config = dict(
    d_model=320,
    n_experts=96,
    experts_per_token=6,
    d_shared_expert=0,
    router_score='softmax',
    routed_scale=1.0,
    balance_loss=0.00771,
    balance_bias=False,
    norm_eps=1e-07,
    grad_clip=0.5,
    batch_tokens=65536,
    seq_len=2048,
    train_tokens=471700000,
    steps=7198,
    dataset='wikipedia_en',
)
Below are experts of layer 5 (counted from 0) of a mixture-of-experts language model. Rows are named router (the router's row for the expert), up (a neuron's input weights, with its number) and show model dimensions 80-159. Each number is 128 + 24 x the weight over its row's rms, rounded and kept within 0 to 255. Numbers have three digits each.
After each expert's rows: "comes after" lists some tokens at least twice as common just before its tokens as in all text; "gets" lists some tokens that make up at least twice as much of what it gets as of all text. This comes from a sample of Wikipedia text that the model never trained on. Tokens count by the router's weight.

# expert 85
router:093123103157086152129104131173135108119136116127093102111109109128140153152147163130148155120133106168167122108130099153169123118134099092112148150132154183124099183157140134139145098122147112151115140125122138140093184113118176117137145118
up0:123136126132121144141112114137163150138110094134096107114148100087112099104149091133108169108129152175154136141143125150156098196068160124141146128166147083114150125106113130166097107143135124144133147125149160119127174122134108131107112083
up1:105168120139097132155132113119127125091133088115123111123146123174138130140090093114099167102106129095103147147138132123125125161140122170116126105149139146105120153142145138135135100098088161115118113093111131138131133102105116121136154106
up2:119106112091099095149160176127089127141168101125143133140134138134109101105120105186144151108126091096132110126123157166151138136135176135150132101108132111148110109129130131100164134084118100103165136130131064158150120141120159134148090081
up3:077090140113081158146113116133144170156153094158116117145150172178099139097100177126120141109122158121158166077144224120134157110156099131133139127149103117098106119142141112143170113122091133146159170151157111138139177109112115102125170086
up4:132132106163159115117092151116187125131164120148155122109104096121165119112135096081119106102116167124151136116099111113121130130111111124137150177122131177155141138141125142119145133156131159133115131119186142102144116149110141102135149114
up5:127148136154139103115137135105113160108168114169118124125126090159121082149165167163087138192110117131091160125096094108153133157112086127140130136140140090139091147155108115126121113110132131109118126142149158129138157126119094114116150116
up6:152113138083159143128096124135101158137144111122193122123087125112136143114121118106140128193101156154139106112183152097113129128128114126117092101100099166105108100119180132143168137117149152079103157126123152135109092131146168071104104128
up7:087163131124079161169119112137136108126165106129116122158146073170143140110123108129118124101113095172167124101145119141118098140164122131132164137112090106104123129151098154107111099155116128102150108135151133142116118160104139163109083103
comes after: "\n", " |", " ", ")", " 1", "0"
gets: " |", "|", "\n", " (", ":", "==="

# expert 60
router:166131133096155136121108127102103135147132141106146138146089113081132107138134100166098099158130116172077134168149147107119165144112121146154170177131121167120113144147075112140063158116110118115174154109089081128118134127126122157153159125
up0:133091109122097151174130113144083144203110105114133186094149117083116144174206171178099117114115128144135101145151149140147133097146133083139146138109115112146088094114168151163150113158134146103151122181104085108115113166125130124140125136
up1:148125119111151119140145089140134157116145104178144138132129095108135143137152132109141150079108114129118185158130127148112130103158091177127096153146140133130141115103153161108126115130134104111117087126105100109151110112106142085163126130
up2:121134123158157159097115134110109130127119161151149137136140149147098145131156116129150114094152138103136159109135120118116128125074136173165125116127098116185135128127101156156121135114152130133089146099131145101143135164101156100110161154
up3:110150128123098128163156154143155135086151120158160157111118138130093152174082117123186142145119132142159120108078124165100129105119164119136120125155094160106156133143136151120133115123098117107129113109083070144170192093121075120158134137
up4:128130135125092131125089165141132128084128078112140143152123141151127118123123098101135152107142108134135148120102122156146109127137137122123109151109177100169135137116122114105129162123150123080056125125151138158138091177114160112149146093
up5:115148141145117108124113140114085157157117143090109132141152158103154162092114124137148137139110141165091147143140082117133141135174121131130144118172148098143089105158135150122106121071100129166135096109143128174115129119134129135112121142
up6:097126082162149102119112179135129100099123110113145107094116082136138122148117146147113127148124131152115138134159105149147119121187116114166140132136140095106105116169122101102132113115138143091103107156159120161174122106151157128090115161
up7:133154122135118135160170128151102126095115106149106117131137129127112177092124135119113077149099113117172118082122116181140136136130130119092110084118137120162118101134125129151171123083132076124146094106118071107118165130154142124133098106
comes after: " of", " in", " on", " with", " to", " for"
gets: " the", " a", " The", "'s", " his", " its"

# expert 49
router:157137144159112099123137143151156104112133131129119123129136160126134141140094122166125150156107098153134126169124104099147095088081122100122083137175158170149133140123087153091117127100106136134102119086143123147119170160143134118108161094
up0:134105123125120148157114137097110153143096113123161119102128109162100140147110144130154158139160114166118114089122167170112144129118156145123096138098123103123131148101116138131146155096129160148152070148108130144142111132142154118134137114
up1:128112130126148139120140117096175174110109109174148112126149152170133061106161130132107115152103118146148118142120121144157134100090104132152124120117162152120082118138084149106134133134118129132134144170141155136135151152160169111059124118
up2:127163197183103108137108162171113124117138168101110126119128094143111116093141133198119102145107115106148173124126145144148103119143131143150122159106097180139141134124191135118124140117074132148106132154141108089092087132158138139118127111
up3:121065111137144118162150122088132115095161111132148140076144108122164187142153093126125158159125098162151139133143113104172127103123151126128114139150141110110129140109135173122120102162150151171129108108075150123163110129175127129071134144
up4:092148117151105158125142130163112163133177107152109157168121163106147174104118140125095118087119126150151141157119146122118129169134115114081109129144139170158113128107100097137124097115157124147105091170146120147117127146119126165187071118
up5:104157131093130161149155131122134122155092130157132111132172084092091126072123139148129115104114107128163109160083170109099162086153122154164131113114106160114130132167133109116075145113127120105143181099150147130153131156126120179140136132
up6:142135173145182128112134123123110115131160129142146141141180114130113117123107125157115110106123174150112165106109125149123163150151122124134103144192116167132117119140115155123127170089171139133116138132124161156153115094097154101143152125
up7:127142125128152126127144183101135179124139150164105108139149123098119170094100140131121173154068097139129110141092110167119099148126124119107109099135117117110126123113155103154110101133116134115175131148096146087147114084123097136122145115
comes after: "\n", " ", "==", ".", ")", "==="
gets: " |", "\n", "|", ":", " \"", "\n "

# expert 25
router:153117088127106134132094147173073127144123102151151157112084103136091108111118140100133122153113140149125144137129088149065122168161126145132078130110087120118121148097087132114146092110110104142084142131140114088136112091113117148149107163
up0:119103134104123106136144128120120171158177117121135088115105146140155147145131147140110139169126142117126111141149162078129143130111084155135131113133125132186163166136144118126133126125118112146134176157115110074146127094086171123131103127
up1:139088123162134132139140108097113114128160159150132111102158089131156103171138127126144097129167138154096105155153114102135148098114117136122130121142145146151110100100117153122110126128146180130114143135155127101111097129104164150075085168
up2:126129132147116121173133102119104121141174121115115179176127101164129117145116156111112140157132128117118102135108080145108153150155145134072089122122128146114128124104171159138144119126138119163118079105131149137175149113115117096171131129
up3:159095102100136114150164113150085161116150169107155107130091163143142181147127130117139149126124137122097145126100135147136140132101105115146123135128113131121142146092136127098088110125128119143097138178148089121103183142121144108064129122
up4:107112170081126154142160130114081121121113150125134108154124065093134155119170100084096068162147121152156131122097143119095165107112128112135079141123147100084161103127156075128127106148112127120132063160118094164104105143098111097122168105
up5:132098157118103119127136151136152124164179106136141143139145110124171143158066117128139151146116124128116160131104122142142149153108150135077176135139146133154161105042152117136101148114134135128155148143128153137137082085172116110121116125
up6:090152118088106107118112121154091133147145101095137170137139129124082120098118125139130146119105071146166108124117149118115152154155123105113116125086118166096132128167122116152156123175101104116102106143098113098115132136115139109129130132
up7:130123118119108092119178121144157168167189113152093181114145149150080121146171083172106119133156098142147112142150122143136166172128127137152158084105158164118143123120137139125122150082156114118135129122157095102156070125140135123120105088
comes after: " |", ".", "–", "°", ":", " ("
gets: " 1", "0", " 0", "1", "2", " 2"

# expert 48
router:130112117103105140133149172128143120129109109075146150105159086151154095119090131142129092119088127135101162119121127138129133169117142115151075148108122110125152134103116159124142077129134132120109123108134121110139132166124118116090157123
up0:135154130112137110149130176149168136154121132109120128115175126122140105105103121169125102106142111143107101122101121112116137130084132147127142125154156133153139094078154077102103148124106164134144159126171118121115149080130109101145094142
up1:106095132122135120094116126130099117117064152150118151102148158153118191121094167077160131107106164137138154140122136136092155115120117136086102107138150099144103092077148153124151117146158104178138151120179150132133147131135110117115107126
up2:148117136161146138186125103104111163132145115123136138098141122106092118157158080146124130138127146175113124072125133105166073178168124091093105115097079130138143140103132150121141140122124151134103156097140117126113098136128134126119141158
up3:146148097110124143155108123115161111129172097190149117096121150123131124091123183134130155103143122116111111117094113130091105112128121141087110157106125117105114104130191133132090140135115112137134156103127121134100124165119155114104140120
up4:139126129129160097126162152120122127141128138117112140133104144146117135099091160146154156114091118094138118116083123130145138077117095113160152097131142111114138139124124130107174167120128099061138129140119144101131153132141119125143154137
up5:146116099105135082089153138124130131114115099090130100139108113111159175135141135118138112082121116118107120096102112130113124111122122143133103137099163118154158105129109100137146098125121135150155114146117122159104176085063151134105102117
up6:122089162179087112146140135163121122122115157122093168129131117097144093155137133099118092124158129137082095127140120110108123153119115142117110123097105089084143120151125141138117154117117119146103106122107096099144142138119127118098082145
up7:115152154136159140128141132111062123074152112141113146141130143099157131089126112137104135109111083116101131140160135096113151130164142126128164108157163141133163141150163153090087122147109136092097091106117107115155107125123133126095189133
comes after: ".", "\n", "==", ")", " ==", " ="
gets: "\n", ".", "==", ").", " ==", " ==="

# expert 3
router:099094095124133121121159128087140137127091133164090091131112129088076136160111140130100147113139108124164110119108162128142084113069150132130119152117128139158104115166108137142137146088126116140129182125162088144133141158099178113121132154
up0:109130116086143119157148098107112138137113117092155149170184089145113110129186146132110111142128121085155162110111126124104124115118127133094125085122148128168125163109126123107104082125137108160111138097111126139098140141107123184154158126
up1:114127111124143110144106169149128077118156161142121091191128132103130145122146130175104132093162103106135104108151121157168139156071068124132130141142129098122151103155116140108132086132103119185143094121172133139105118110126102120186182105
up2:174114139117107124116154119145124142128171166104117095130066117141140051167108161121166117082167132134139125115125130117189136156110158141130112114116102145131108108147120091135102117110134177138102099125128079116103112136135100093135158129
up3:148114145141116144148132104129135127108124135162135132154129135111098175131095146084080092109129171153133126149165111171142176129171061104102116120142112114132107146132157132155141160133103122069136147123130082100174127139115085134128104138
up4:137136128097142122120112088098195137147165144138137153122130093101121131153136170154188134104133089112095097105124098075142132121114115127115129124099081107130106148104143127101099129147125142103110141155152118090137120119122129115166110117
up5:102106150078165123142124119158096128149137101134122106165127119127151139098115180126152147148151154139127108121111127119118120114103039162140089111106128127160089121073131113101170102147104125140128158179128134133164104132127120138124099095
up6:140133135106100132130091140163098122097157124135116139162152113129147110126133113124127134137117119094103111185137135134140139141118129138135127128119127161105121108147142113125156141115136155125139123099159108063150154118117126146128133132
up7:159131160108162138162156151152125139145118139152125150079140163083177103133134115133130125156159135146116096117125139119115130106154163141155108098117147139145161104159102140118099135117170133142162133117102126157088097117126113119117177142
comes after: " |", " 0", " ", " 1", " 2", " 3"
gets: " ", " |", ";", " —", ".", ")"

# expert 94
router:133176133137141157123143145126134115149128085102152152160179093119131122140134147106121160152101119119118131103160107163109135121094152116163103160150104118137124154163096147098135088142121181130102155083159129104160091181164109113128124174
up0:107091149143134135135167097101156157152107149124135157108175144148071121095111116184133110164181094103103138121057151130124141090144107130115099099103125141105160139180133110140126129105139128140115099127137130155111077143187137115121113098
up1:107082120130120116124119102114156159160119130102093156099147142075132126114142125138099139088159136155188139171150114109097128124164157099118119079110156097118115115134152156118103110140110153138137147091167127129125128113152120132143141125
up2:148092120112163095171127092119117114113167104115108151186143127134087108102159130167113162134118151114150134114190102182161100110128114104137108099092111115148090125105100139145155129150109113142140123143099059163118123172091105157136076140
up3:133178108135110142105138118091112150115114152154113086168146080117134102107132159122059140114100120126128137122142143118132114085123127098104114082136103081098160106123121154115086160085118132144153141142084117090102090127143104146120157134
up4:113149110124141135106169128137126102096104111146120130175127108148124135152137130115109145138116109158110142152111120105092127135114122150087153093108098070177136162157123124126115116158126122181186120145127138123125111108155077108147129150
up5:123148166115131124166113147156137103106113140128124103117154152169143134142080156117092123087119084119079113138121120137132176102142138137150134170137149129115141124142089133106155127140144169094079099126060183129114091143132128139133131121
up6:137144122107072095144145118116140139062138115113136148107128140130126137155103114147137122171088099128131135102130139095125126103108104146125152143176111123114083118147137102133091111107117110171102140130127124120158148154141135146077155130
up7:165112152117132112149089114131116121154144135157172136116145143144137102138068151149122146156132105117143116124105139119134139134129120119087102164125153147131139127136124156117113156154122108101087110146143100137104123154149109139158148148
comes after: " |", "\n", ".", ")", "==", " ="
gets: "\n", " \"", " re", " comp", " Comp", " =="

# expert 78
router:127127143119126142145145138146096151143156163130129104134126146101123092123096146146107151173145135146092126137106140079167111141102120203141160167143155154097122139145105093141075133117122144141130160104137085144139134124146114154111131128
up0:134122140180137165149081173154090156114128171125154136134123150109101113088138087166155135144103154126094134104140148130136156095168081110141140092118141117096140086132188123167123147175134136111103123136119107109122132163148172119154116133
up1:133109138108100132093118112105110135131134135141096133118135104130108106101137141087141123116113143122127157143160133133121159102124090153120084120141101106106136117150127143113155123150162157103119122134133085124136131121160121069148102092
up2:128158109111143116109114101106133131164119088137142109121091150133119121126151068128118112132074131082162128104139094118153131121117090142131133148128134134136150119093114152107141111170152158113152132144082114114088133135098142116081058124
up3:108147100111118092091096123187148115126087094159147144146121155129115129137106102119122115128129185119117122149156155116146164128130119124111133110134150132145126141161114138073152146112159114165140129098097106110163139107173110098126159111
up4:083111096121091082166139132136143118167138137149132103139135144177144153098110093136144130124162169148137140123120129123136140118105115108125120140138141120131134161147099152124115125148110155090156065127115122145145169126112083080085084112
up5:105126156158178148151087118116111153113117150089145152143120105109146107134105150158141104111097198120125153141155072184106137109145163138150169105113133141129138158156161106113091093151108143123145122150135108150144109098107149091098139106
up6:113148104111126112136142133156111142084130142110136149173135135156114110140125129135133083120117136109132120128176137109109112145113068149122145196100119112097116120120104141129133144132131092094140107130148077161131147117124127102149114120
up7:109090109157137118138148089084131099142158142128136137101084090118114115070150157117172126130090194108103153191119136096107153126138135172121152110117118143160145122115088148131103126138122114152106111132109110084193099126082120141137096125
comes after: " of", " the", " in", " for", ".", " to"
gets: " the", " The", "The", " this", " a", "'s"

# expert 13
router:140101132113121122138114161171098146148161108144134175100069143150166122140091136133155148120138110159147107109137098157067079165139150129129076096119110133138081103134127121081135114126122068132098138089108145131118125134133099132113115116
up0:130158149118128144121155111163112097089166141132152135131109113142131182096106150108112121153155130083116137133120128119059111116096134126068136097124128122111122137121131116119118081131168156115091127180132108130131127125111133156134137163
up1:170147089114130156133152107132151136140165098083145095151122103129116160130164164115188118154144112129149155146110097157135138107122159154155149136122117112132140143134112154103138134119139054142177118145099066133127113129101143110141117172
up2:152120153128117139121118122156058133113136105107150111115099068151141127150100124093138145106148073085113147146084126142079102122188143118108140141111155123164129170113125133168114168084116135121080100096149133140150169150120140128155170138
up3:132117138139154113102162133147089106140146127079121136123179156152153112132134161158143100134129094163144106113094117154131097109138122166109114135148131126122144120130122090156104138151147161118120128166138096149150108111151129117175113139
up4:150131156123075135185130109174138101137095139105123112178131116151124135163141137109138093100100136134099127117091103128108078121115105107099127103097127140125105128137157124133162152124120103093119154103142106110139103091190084134142096153
up5:125103111134135111178120088120118129136115148127087113127134137141151098155146093115073179129157154120124146129089079144114166134121167115146129164131104110141157118129161083129111127142169113137155119154136168125144141158126094147124126189
up6:147103113148111155109185111122118127109148100127134147145133122095100099106155085118123161139146144090134099112135169164125156108189104127118113110148116188153147134143159150094147166121130118127134086108154057120138107098145138113124097133
up7:147118137111125110147111133104127125113156161112114151107163124124116130126141129119128129121180113124106095109075085119110140158121144161090118134120108109160140144126117137096115101146167130129092116129134114133179116127157152158181147134
comes after: " |", ":", "–", " (", "|", " on"
gets: " 1", " 2", " 3", " 4", " 18", " 17"

# expert 68
router:131100091145146163113123105137110107151158093122129098094116100122079148147136136121147119126131119110126102167117137105148124095112131156101113103120114109135123158111136145090142114128113148126119159130121105177100186145125116152103156126
up0:132111165153121186101157157142147108162125112120119102099062156115152120128139125127158168103117090130135124161089120099142117105137125128171053090116088159094111131135138170121150138185146197100136119143160112114102122113122110129157133143
up1:146145145096114117125076101137129157158147137139128124111097151090138128113107125150121090093117119110109140063135073108111138107130130141145151099093109145114154094133137102190122086147105125127102153108123139105085156143109092116121154140
up2:139131169147156119132133135163133123140145133114147144173146122133148137108128111110105118086091139125149154158097156160129144123104137119090159135132177147145154114128119180124123135122110082201131111135122111160147128136124097100089095134
up3:105106158101116149152124160143151136119110140157171170147109167080140111078099135133128171113145132143169126146161107111165108121143149112155126114163126112095093140125108139098103144097108104147106146141157163082198167159144103151216136145
up4:090129125140156141110085120158157134147121189101117132130100148118136123104141158143115135097116131158107128120099135159117144106117134116108150133128118084145090124088151123116147125168136103138117117157171149139135104078167092148160145119
up5:142170147104103123170124075086136143133088144122171106131115166160089107117126150104139125124142139125118100120113093131109143155091153197136139126100137129165119147087177128121127138110152129170086171171145084116141114134125186146129162169
up6:109107121167138128166131120117105104104130130122109165132095143140131112123076104097111099148126173135130167157124131118156166129106114120150171103130103101102166099118101124114137120146109136113141164127123154127128166111096108157133119156
up7:181129109133120153083120121091109146123148111083155121157111123098121108120125150130157146131129140132113132140136127135088099133133129141100087111138094148110090104112105134168109145110104122136141136119097179177091129146177103134108131106
comes after: " ", " 0", ")", " 1", "%", "0"
gets: " |", ";", ":", ")", "|", ");"

# expert 73
router:120090116125138144148148151095139133088126161093131096156109079152138165090113168101126118171170127101147134154122142084127141086147141099097151155150092109149104122110145184161141150108132134141110114128128094113095112122149120102150165166
up0:154095104185113089107176093124110127114095130143165109130127103150120106095137134125131125079134152122081108122120136094125119093081094107104086168162117135111111108125140113132175111124122123115087118128157175163114157178104132152151173146
up1:112114150110136107122161146105133151077119137158115129120167124117095115172134096095091160126166161131141095146114157116133135094102135134154106083155109144130141157133158131113113098134145144120125124123157136141112146116084113126136128162
up2:104125121124150119133135169141144122137111092123171148146122134109108138099108102122125081139150132094133155137117143138148127146092144119178119079199138113144091090119116176118108144084113062150078099136111139125137144183156112173145129152
up3:144134116097135078097133134119136089111138123131145100148177112093122137119176165169159128167114145154141125145187120133198128122136130157159151134107111129127123159128149151138161116115121114128155121096127155143143101128142096120103108120
up4:094136125119143110127131142203129136138107082081147151118114119110129170138140171126142096156139144089084113113121136165106154127155152125108110122140110119125141123119151131146142155142113090181160130081151132111155155141138101109195143117
up5:118126062180161121126139117133136138115151109138159109105071122097128081127121131116133153153127122132172081083116127098109188115106115117095097149097147131114104162137141154149136141107128086131130088144105150122085133139188087112149115099
up6:116112114137123121162078148122096133135123113122113122141092115139144122126148118118162104144095123141161081169125088167140135085101103096132142125145128181159170108094137134127123118112090148122143112100156162135121143164139139119117117127
up7:110086103117140143114162156158138144122156105130109157137129124124187143118154128124105115084125143170144145157115132121132171125140132145094126105138126095123104154124125144085105103148117120174107120125139154125123185132109116127179122112
comes after: ",", " ", ".", " by", " 0", " It"
gets: " as", " ", " |", " S", " As", " a"

# expert 63
router:128105119100150097121161157109096105090118113127142115137092121159137124158116123114133143120150100088140129107123141126119094134153108147168152138111150076166108136149170137115171105110158118116111093162102174122067140138119104091156137130
up0:141119112154097121153126112106128142101120095120095124143114112071100132108133119124130119140133108128137108110097178162152181188164156127126093174141130165127121104152156139139126153121135127136134122157167151137101126138182119157141100127
up1:151110167127132088144105133138135156144095110087153136109173131191149104111129117093154166079150103125147117133129108118156170139115120124140150164124129124127138102101161145130146096152137132131106083102102062178120130122157079176130106144
up2:125130152122152149107113129102136156118162079098144108136087125138123159119137139145151115157133093113108175130135099132152131145103120113166106119184157144077146145137100135123161108144141184138166154105121167076153151115183117158163145151
up3:103105145156159169130083161108128117112142125121120153118102144111125126091122131176106107146121125159073151149118134156105091177126122128150116186160142122168138117101106130091128064140097149096161132137140103126137136131114117119138150112
up4:127108125107136139157150153125148159134073081114156167100164129138141136110143132100097119139129143134130160131139137117142151131105114083149114098117149122064133102089092167136099099160071133154148153094119158100108117085101126161139101140
up5:124174120108086095145134145140180093147119138118158163122102139128149151090120144142127107125173100157101097099120135174078100103134123108131121135141152114134160150132108105124120104142135145149163116157135125210137141085127117116157131129
up6:091131123131133106099108124106129114082149147136110101128169145093138140115110120132110107107122110147122120131159134127104129109119120158117120146133153148142144130152152151133143118154178112129125113124168090151143154100142135099149099110
up7:141157103105109124092128131144112091114159104129132096152151160147122135137181087168131128091148103123132153185123115147134129045133084139120144114136132112106128099152178120113088150143138109124122121152144157107140119138137153126122119083
comes after: " was", " were", " is", " to", " be", " it"
gets: " was", " is", "ed", " were", " be", " been"

# expert 23
router:125115163086144183144099153142130105082127134096155113173171131140128075131097130147105114171152120125168108116135112122141135149182150145107104158130121106135096125115137079182162108114139127134151146187125157097086142139127128129132166149
up0:150171116108148180126132140115109140128160137095105160127142138121139141094141123111125153112123145179148092116147118153141142112151109118108123159136123095181141122162123126129110166095112101169150139092135136147119153125132149130159154147
up1:152099138161136092156131166142137148150131143160129146083142134117092132119116087087139124155146124119131130152138097126100147133111112184110109147111140135165121125123160140132116125145087129194106099112064120144104105099103154135146124153
up2:125116161077118130116101127161101120153089111135094097114152121123115127147106107141059197165123149142138130130127122105122151091140092152099136126116116152137140135157080159145171106113088104064076132120117185131090076121116140103119136180
up3:128111126130106132104146135139134125122130144129159146136143120088144128099145130102092112172099167107122066121125126200147162135151121123105106137131110135105114143124132150186124090179142098107131120113096092156133121121104130113109180110
up4:136144107111116108086127166081126140116114065130113141145180123145145146131149118132158123110115171067128127155103139124134123128091121104094137118143139111120163158117163141141101154106094134109079143143180125165102079144154116115105126095
up5:112100123141103093144068181109127135150151163151152131114126124108139186095202081140157120166131077094149141157148099124137137139116142146115147103091136123128146134143116137161153173150128153154120174113155122135139143105179141162145122106
up6:126093104122139142109138114129124140104115146119153130111145125133125119128165132120165101164135138143137081133118128147135148099133168111105083145170107138159174137132136109130104122157106087110104103147117084085156099153176102161121111147
up7:148167166169173120120098133133159142139133156168080132133109126139126152122138130129145114100142143135084089125150090166123134064106140114140164147149139108081117102156164154117164119135103166105109123158128120187131097135102110109151139148
comes after: " was", ",", " to", " he", " and", " He"
gets: " that", ",", " born", " after", " died", " said"

# expert 57
router:099163180157114146145138149092151137125167128082128151140121110154135108133089104157134100105096156132151107150089135151106137159118161100129101119156127126128157121123146156152174107119136164107109164108138166131182082089125093165131095176
up0:111140159144099142120109144104104132140103137180125133095129129163136107129156095103142139121119108141138113075125109135151115151155157155138147148147123131143095164114165117170131151126135169108155102133157149130089097145105090144098122090
up1:114102139167102144132170132184150110127107112113115128117096155142115172110100105143131143127129138160117153131178156113118142134142123144119110159120094133154091135166075145137160153125129177119131133153118152142177125158131113116123148178
up2:140129136153156134113155147089156124128132155085174159123141128134110108089076101133134114159147087151149134137114143097129108088107160093095132141105115126157137151102115125114113129131145115127150095119161126126103071165087142086116150170
up3:130187081106138112135150162105103119104138103126142143128108117129104124135121121117139138148097138134155131106157144156093090180120101123136153118147139116129129143126129144122106169093120128153141185103127152106087121188134112127104156132
up4:129125112138135139136110104133158144129159089123122118164096110174165097149094162164108122134121097183131146101108113122090171123123117122138171157161077146088151127114123101131104101105124137159124194141091118142163148129120119099110124154
up5:152104130138095164126144174120109110169127088100135135117122107114154110148129098169097115114095157123073149176139110152153178172154152116125090123130153130105131138146108123138113126120081135128146162152128134111098162151138101156122153117
up6:142167112137125107125156140178155141112124106147145126128101124101153156111101131126133100133128159117123091150135110181124122076102110123085107081095115166102097119118165118145118118145121115096134130164156139117134148156136095131130135145
up7:146104108133112143111148077118122147113079134111114099161114152150161134111169161128133085181121159148123133116143161105100114130095119093138135139134149165146101108113111103168102136193118130073131165146090113077136095153114157137105214094
comes after: ")", " |", " ", " %", ";", " ="
gets: "\n", " |", "–", "==", ")", "|---|---|---|"

# expert 51
router:122128128128152159150128100139139127146118139116106114082146116132157183168117155142161134097106094120090133126158097191142118131125163137155152164131129132158121105126131136139150111070137112154132158092134115146110157167177151137105114070
up0:173106114106105154145135104149120137136142125123130135176127121180132119083127108122132126130153100122157118115147071157112088126170127108090167102128170156133129152123129148146136122132117110139128142096101169136160141134174160151152104102
up1:112101173122133143146129089108139115103129084128127135157134135086153183118116171166130125076105153148126116127131137141126131160120099124163103101108103155115131146092122112144178092112085110104105153130127138115156115109129130109178158154
up2:142110151081076143164119100099097126127145123120136150148115130126176131167091129091109169128135125121125123102112157114109102123154159137109086135183127126146092142138131115151111133140148147146144117121137117112121124115131184137142106110
up3:152109126144113111156167142138111151112104119149081148083102147141139163135125130132128113100141149108102114154131096162094141122148171136140104152148095105127120104172109157135146142146132163129152145190114141157094149165145168140111160108
up4:135101124174162140189105101131119120110111097149138143132149168135130104089112123142121122075112189101133143100119153089135146147123106137091170125116111092082144123177104160123093107083125131168165135130155151119137121145131140114148139114
up5:124131130126113138189120152168115160107111059152110107114161107100191153181127148096140127156132098092138132133136112133162099132085106133139135171108141131132162131159126120130134141102136129132126121101131161126170103147146135159140125145
up6:166131142126131101105138106119128133098155112130149152127149167101101144142097088168124126132124114106112120105100112125110105145159097185159166141131150141142127088123151110117117125130129117127116131109109154142200142151131101109131114129
up7:165123124112103086127092176138107104080116099081152151116145165145144138118106106119148100115112124189132167108121127075142132113122186130124100107161109146154116131106143112157115134115141104127150123096104094130130161130135092138099134147
comes after: "\n", ")", " 1", " 28", " In", " 30"
gets: "|", " (", "-", "\n", ",", " August"

# expert 43
router:073160153136142136100137109097115149110173118088162116088132094111105139130098149110133104132095150154118112142074126156138099149133136150139112120126083141129119097128127153109150113135163101124089156135117102115115163128133103132108150142
up0:151102129127104107127144099180082098130133118187112146127095105139077143110150162161137131138125126118153147111125107125114122090134107152088139122127110128134126116114112072121110149140114150158136127136153122134145131103123127082124123102
up1:110109091164113097170106082113139149131126075082140168134157157104143138147158148130129134128112127128112165125148109122112120139108172095170107096153095134118123201121182105139133165154102174108135147100102140099101182100133150141123124160
up2:102121083138126130131137128097171179118128102154134160148131131153140097140110114153135107121149145136102113132147106137144103179163149142135174176150117159126096105134144163142114163133123163087111129095124124115136140118133153129092111150
up3:087112126113142117126116172119134153132136112114176141148061072128159131117114179112132149124151155117124155122130170132101142141138132112103103113133157142122138133187137100127149119133139103116138100111121107125124083100130122154096131115
up4:134122082116146129109153116143131098173110107114190135140136090136163133101167106158123164117117162153134081136097128136153139108162104105099153129107068060099110166114122137126148125142117090085102108131121117133122158151095122117153131121
up5:135128131117130131116133135144096140094130151171136141120175135155120102124118107097114164093120139160127125080094148113127167150116138162152084145089127101123143160132091168124197112134122114134126184139127116121125175148137125104135130134
up6:141153125104095154155079099140096154097137108139138123107160112132144145158145121160146131177115152134142119119147133127071099146110087175116130177092131127132125093149144126098122127147128106143132117183129116159141117125143124096112145119
up7:157127158118076146123130154079174121141151122182176170111160131104133099111102101155123138135145118136120145125129157125120136100093135156112140073093112151102150120144112134112201120110135163105144096135133129146121129133115150103125136108
comes after: " ", ")", " 0", "%", " —", "0"
gets: " |", ";", ")", " –;", "W", "|---|---|---|---|---|---|"